Below are experts of layer 7 (counted from 0) of a mixture-of-experts language model. Rows are named router (the router's row for the expert), gate (a neuron's input weights, with its number), up (a neuron's input weights, with its number), down (a neuron's output weights, with its number) and show model dimensions 0-191. Each number is 128 + 32 x the weight over its row's rms, rounded and kept within 0 to 255. Numbers have three digits each.
Before each expert's rows: a language model's description of what the expert responds to. This comes from a sample of Wikipedia text that the model never trained on.

# expert 34
Description: Copula and auxiliary verbs. Forms of be and have after possessive noun phrases, such as his parents are, his husband is, has been, can be.
router:084115127153165141169074142164138114131123182131137148135089109107095143159154114093159187143074140118159201135114195115083127111136111140131115093134159156098112103152086185176141141134162177124134098133170105147068186098156074123134118156063137107164152123151117127111120157119134130079175163141187112136214105121117126140106116177107090108133140135148157149134095134073152129121142167163136182106106175026133169114152144123133184179111189109100087201135136042137133179176163084110116191152161132131128140150151060131105102159081161109140138158119116129125154078112176092124
gate34:134137108148087101103158106115112167137123081131142121123112109140144099131136117152102125139109159163136127120131168051061151110112138135129127120070117085095083148124121153154130180142127146084195100189186087143106150155083112042160140068124164105129089134158155150133192139152115116148182165100143075140158154173100112129107153077150190132170142102067134141178168108066158124119070125057111221061105147130119144111105129132136112054109090139179143098065104150131130147134175132061187113148129133161123102178076103123157120137077155131159121160132115118089112120097114192121
up34:063161152118083073120131137139115163100090099132112079151105112085102126095207177112135146108119113106130108082130130088100147182126134133117109121184208115093168152127075133167115115144096144056101113172146115132113129175095132041116123093119138100131107124116141148168148152149087090121145161162096111198143186133139161135140152131144128218138118110090091149173116129117123100138107151151113119109152171087177132162112143142093163146136122096084110109171167098153106192146198152084139095102096200188101053144092088132179135136137103138166115118122095157136046107113053126124
down34:113132116104093132063153158152100158184097112180098145182143104138088122082157153122165119131148155058170075094068117200075120149128148178142120107140118143134164089166100116087099109146161159137124130127117167071138122094136105092124166156083085168162132158078095170110116140120085165135123145096145160114166138061165101147102083127139113141158125127093134174150150087111180223081138169183126153103171158122114054100163117095144117087137127104119082149141069106126165094121133181124106087156118144096144132090147162124132167149089148196091167076120067158144063140125124083151
gate35:103164157103083120141125110060128169143157063120118164195088157063156133133118092085119117094176126136157113143094164117084074136111125135148112099119151128116170103159168161125141125152112107156087096091109210127095081103155109159096152123159092157152151068141106190139091134184107164169173084103088120082087117193146180117110073126098129115116125135146177142085122129165109142133093142107110094160076150147066106195084141164089172135118174148167146126101150144179069091114194110109122070138114177130152064113080132139126148090153111153121134123151148140083159189112134089174
up35:188118097118136114116089142122122122123131149122103156099139089143125100124178126181071138124123068103088160045111104138168160118145151117133088133137156083171091138117131119094116161127160150154145143137159051102104137193130169059135148170104139147105134183168160091150144104134131086100164145112123077163136153154060145122117170126099104189090110061130118072143115114171128145110108152135188174068209159129113097067100114126147094086136129131175097115119125111083149183094126100149155210038117122109129141148178100155138162149159169141178115085157132124116072085071136136154
down35:152125097094129113167147142083137176110132107118116088161088182066098147102167092110073147085143092131158158104099078117112119162110098081147164157133161118150142096086102140113144130102145165170105122146152091124126094045184103167105171141085107180161048145177170106157102119147133138135124151097189088128184074123106134120136150070097091117099121081173153084119148100154141120129106108099102177092153139104148120134113148073126137120060189128153049159120150086145065069136161137120126165136171163175114185046117087111144091146146146146167156162123115094134126083118129092078
gate36:119171114181156086118163130095117112064196100154097114128098146164157131098118169128111139128171131147162208142159101147140082117170112174143104149103089089081129091157127128081120105106122097100166130108130119130183150111161088148111126102140159127171099134098090176119167118084119142136134142123109114120165124127102105151117141170154083084104162112166113108134056197120093107119081067133104135145067146094038133086092158089123154128135123183072164176140131176132070153181133088158119130132073091162144085120117092107103113124134173134193229175110154158078075107158121161128
up36:110098125127121117157124043132099152104094171127093058158154176172081111176067151113145085167114168136151157141203122109167143108094132085123126081116157137075160083099151122187181146160088147173160072084140156117102095137149170119063133128188127131066137120153132155137124206166052086144102112164133107137129133091151145145189126102064125146154117120176153088130137180131136152102102154148141121112181118138129112086121105090165127142124150099123124132140146158082126101080092061092089117122132149072060133153156095152176158100155165166111083135168074156142121130140160169123
down36:130081177127108139096121157113060157209144140125098067179101150052180159091077071116123107145139158118118145078104175135164123139107117111156100102149138083099115146129103176089067142100103102152082217114168072119089164125132131153092120105176124112159151079144132128090091177070161097090124126163135079159089145114117107121130176144106131140199074090181082114150122118128123173103097143104137063142129109155137143119094097175143104120119118103135143057123089128151138172147123157112134126114201126139156188154114148154151141155144170167123079143080092081145105113125161073087

# expert 33
Description: Plural noun endings. Plural suffixes on nouns such as -s, -ions, -ers, -ings, -ians, plus they and are, e.g. musicians, arrangements, Patrons.
router:126160081088155156156125163140147132176152178090101118129083140122137144121134098133178110075196185139146087150093239137078149151196097173138097127170103146134153093161080185123157109122108162129126098115149144124113098147131075139094169171104114146166137130145101135114150154126169076122153109091154104078193094114077122129059140161126096110121186063177123200114114136088179143112153083125099178158173166127126158180090137134110182114077177143142128074103112133133104117134112123112115121172119141181101096107146125112176145117107148059143085148140149146107145135097180092068
gate0:151121131115089106100153161135110107174075085083104171107111124184158090080117151140134122159110106079122105079191100075102159141106108120147106085135183118101140141080125111151131129128168145140132138216116140207154128190118092072134139060113178111105135131126108088130098156099119142168139113126128096121074134132156095156137118152110111166205169131123135140100172121086168130090185093081113107130091097169192156152145130158177081154137099139166134150126143101114146124184149110140183080120139097156114121142206158154091113157149097150192121156173134132037140153121034144130
up0:158142152182100073092138128116122092104115083154157175107178124158106161155154111129101186145133098099120155148179117169169129096072165108187076168107129199103151143107151104148148158134096158119122162130096085091163129172102169075183101104090101130128087103126224143147167079162101159121105144063095154171117116122110164113180163143122108104125063140106141117173138124137113173153099204177130143064168119095145117074129102083122101145180070113157142113136152100164160123145164111132114171086139179078163153151113112130121089151140217107138137081158139138127145118138109128188
down0:179137204116130166094153157139151094135086116134130134155097108176113090163155121119138148102137123094069111195219116167108125124101085105118099107128179135125110076116155113132155123170159182123096136082111136180136140119159214098103179142141121147121110092131055118127106095092127155145096124114096114201071171158132126135174118122092145107149086095074098094129182118082143136137153149105156091134112216157147115185157080156174069162124143145129143129113131118121165148108166090193084105121161128158144158141190128166098087138141125145172177107106158167087126056125081090107
gate1:060135173142100140088101121134189116100136093196172100182080183175075111114148120149176184143134089166088093142159158095164115087098090134082081099143142111086130131104133063153161159165111138083155158080135145161071140133088138159117105078119171113160124145168117164100073119112093176133078133105105156120166117119123121034198117094115077133095128125107164131179107126167104107104124225133146133154129140125117071111156117194127090112127144127106120103104151143108172149087126110107137132069102100168119096129116132163161138096116141161103148118160207139179119113099072113121
up1:073141120154110097143153105155116151076137103156201127091110228144095150126131092158107149130095148192079129136152118145174133128084111128142061053140169111103132095077113156081181149142147126123177141140120116171099118174104114193117166087092188114182138114168127154104122101102127121127135112103075080161127168136143158097177134136144104175144089141117174133135126140152129070069164157117216179154119124117110106127129129185079034114114147159083151088111147139088166109070103119107165108086093124166122103116149118159154151083114136105146190165130132125129121112094073081136
down1:132129100122136160134144107132135124070084170136129088118162134148117117202130153117099097112112131140083161058124117115110089166137097124111075164105110097111201151180118139112164162108169141173078116104082111060085124126069169140123081101152094128158107138087156103176108129098141135118095095095148126177125110164105169161127165078093186202155101114050108075142133152154117152137147140142164136162134132095133069118117161168094107079189126152162137149132170148129111106082161110128126094166111192106103138132132129131115084143118091153132173199081059066131184104136047111176
gate2:154202130101093131141204109103120122124087089187083147153117149135123111136173125166045122089137088097111110116132147101076142096114198165154119102108102199132139156148144117137133069103115091102138156170105123106134124127112146071126151065116165125155106074129095082071131103131067129178082079122079094173061126150120146119131120169184161131158102106052132099170092128130161160110163181116109145104166149177129083099133100159108179145127133097118137107132144089198143085144117090106155152175158136109155086105134123185117114087116147147159147131094172193129108054144145144166
up2:122113096111147131154114182182144163096097130135127050133106145150183144112071145149145112106058135100081147110108157090152133120158129083109183120139183157111124150158124107107171103137071082120085145136118159088105112120142134176136088177151155157067134149103086080148126168106101164156128127096126155115115110164143157095115148163127124142127127054068178122130129164154201150106063066141123081149146129133049137106124091103081176056181130155058148119162092078098106161167111120095087129125109165120158099117099106119183085082124094166100100183120117139143126190137075151091
down2:140122105116200124106092191154091197168127157136122097174117132112102122140102147143156108120138113177182180123100152077111106121077110145089075087131054116135103157150100168121066220168102086122130105173140143153110113042113135137107115184114090163186096176130114101177113183119158162107125126130145163087140093098164123183129174151143150088159129132072181139139055174140119137139158111099162080142125106124097150151115139140093129119097132188136089142167078143110164091140051105132127123108078115163095150221135137089143131171113154108159117128115127150167101123147098138144

# expert 6
Description: Biographical life verbs. Past-tense life-event verbs after a person's name or he/she in biographies, such as died, lived, served, graduated, was born.
router:112195175104125144120122191137115104199153188124067108168060114129059052117129161086098065109156137172194160166122140119123129112135128151142160117136109139136130124098111216143176146160147136121146092097143123132125127104111132127115158127102136133134104086114047116143123158102128098161073095191116117098143174133123170129107106192143105082185143114109101148115046100135091112126180169133128160109051193093146113127101137108123118109087162118178115117085176064164114144180074090149141103155144133140115164144121128176137158162093182182147148175129111122158113158163128155120
gate0:113103128150128122180115158106208099127130054139115115135117122114166079175133066116091145122113120098112113169119145127156150105153053125117158160152075111069109093117138127153200156164106117072123151203115115127121138130143124135169093109087095123147060110170088143060135109112221107147105125177128155124185118100110134141134125089129150152099088069077148132166079184143167090112157082133146155123082124122124153118150131132159149157123195151160155136071157073115103131135102109094171113208118143115183173115122145120148083139181111123112116198132189145077115094116121105074
up0:131108073145114108162094134159170105139131080105144132141112120161138071141167065169101114141097113164040089141063127143140149119127096101143138148136108099106098097132190139129195149170169187098112167118136091142094142158090102145129114154102124149169093087176090165097129125147189115130113101156152134160184088080125122174157083169124117098067076118114125165154101138099182152124086034127116129060112136082091107105177157119111109142103197123174144104147154089121157152156115084081155121165121147126147181075130090174140136125137178101098095136168162137074109128114206136093
down0:144117159168126078143121122132055093130090101125103078120174133136104108157116115120102104144058097129116081125173092121104180178119131126118162087091084059119084175211134088137137103206151131159134123139130107123166197117083125110182140101182122106123107129148132119098162121151156199075098106112155131152152123032181088133091164113120145105107093143143087132119173169116081145082129181132118134122099098137102123105157079078155132169106201122162098122176131111113180124152158127067090117177103150149143114086141083114170120087131092131097182158103136139123168176098103150088
gate1:132111095147201111128163126163143127179135107130121121121124144158149107109073157101085103080145132214130125150171149159149142105129197148120133140185114088058117148144126179146138124135158161045186085146149064106137125178153120083095116135125114121183094120151125135108181134097127158163124057211162136164109168131161072157144129169071136098158124109115130129145099159167132137143172145120116130090077128122096137110136138166169195153119111137116114089084134188168159136237104124105125145162165112158096128126125050096066096125145165097155130123078170114124121082118106114168
up1:132128158088129086066139109143115127107155138159120147145099148117133126086105157131107111143146174076114154107188157118203076126133191178179058168086136143150234108114102169113140156093089104134110115096092195101156092175069119140069123112121129110155106113166101136127142138100086191103141127114053141167121148148113155129161176092147171106130160109126165162102098091089110120101059139103131161097086109109189110108101137123044143143090118158082169139095130164147147105125137115127151142128092147132048069124136138061088175091158107114159151113185113121164134126128106160148
down1:102148116106140185124116120108174218097183149108125156160159142116139098124131172147116143161157117128085131104109102159167081069151134163183091145136160133147148086052167106121100148101139105180123134146125077120079071178118148160155108130168163155120152179113146093142127160111120096095176159158062099164127119183089137096161146056148150180141149136145207132079072082122169098123134094128084098150137146153140134107027122179144120118154065106097116100132117145135122099154142100151132161149085150083106122107144180138100142068153101139089064093176048122132115133125133108136
gate2:182120120147157121183098116141116124176137075114151151161082155126123106236148087125094148121044148122137156129134152095147139110091110128091119144126104079163134081126154142150156107132197139097147156147073097153126175144212117136125174139131112127133146120094099126141124152069105141152124122128179106098155114120149210160115150149097095142103133187127137145146109116161121143158103144138116092139083185058123135117184127107173169137098225103122129171176099093079150183142077118144142131199109124149151064091131115088154056154132099051158108172107123121112146159143132093094
up2:075121160096044198087133150089143149063144179152142087104137103150146142117097146063165097111169091078110081142127113089129082152127168146160122141125124112123144169085111098149135168132098162177121131128120169131102135127096138139120135152150069088186101182179127080109120064138127156189128114129164171115112116119115055177154154107208101058149120062119075122118153097145120116114121122113135130140182124135119139129127148120135089072135058177150126139085153106097116089123149167149084159096114169074108100192107094149160141091124113187100150104135109103136117089099147081202
down2:087178119095100105132144112176114156088130147132139120138145102174102141102108124090176164110171111083109090150060148085157111071116141128133147086105112195043131108113120137097120157096067118125097119092139142103147141156094137152071143105116140151142166061120100104133127139150144136150085208095104160114122189130143147167143083100184148132101141089110154123131138140149142047153119088106124152136124167055089191131052185162141124093185104080156181159118122079187146113146104123110101150115114058211089140116174156175103125124110146071163082164095121133120104147146106152126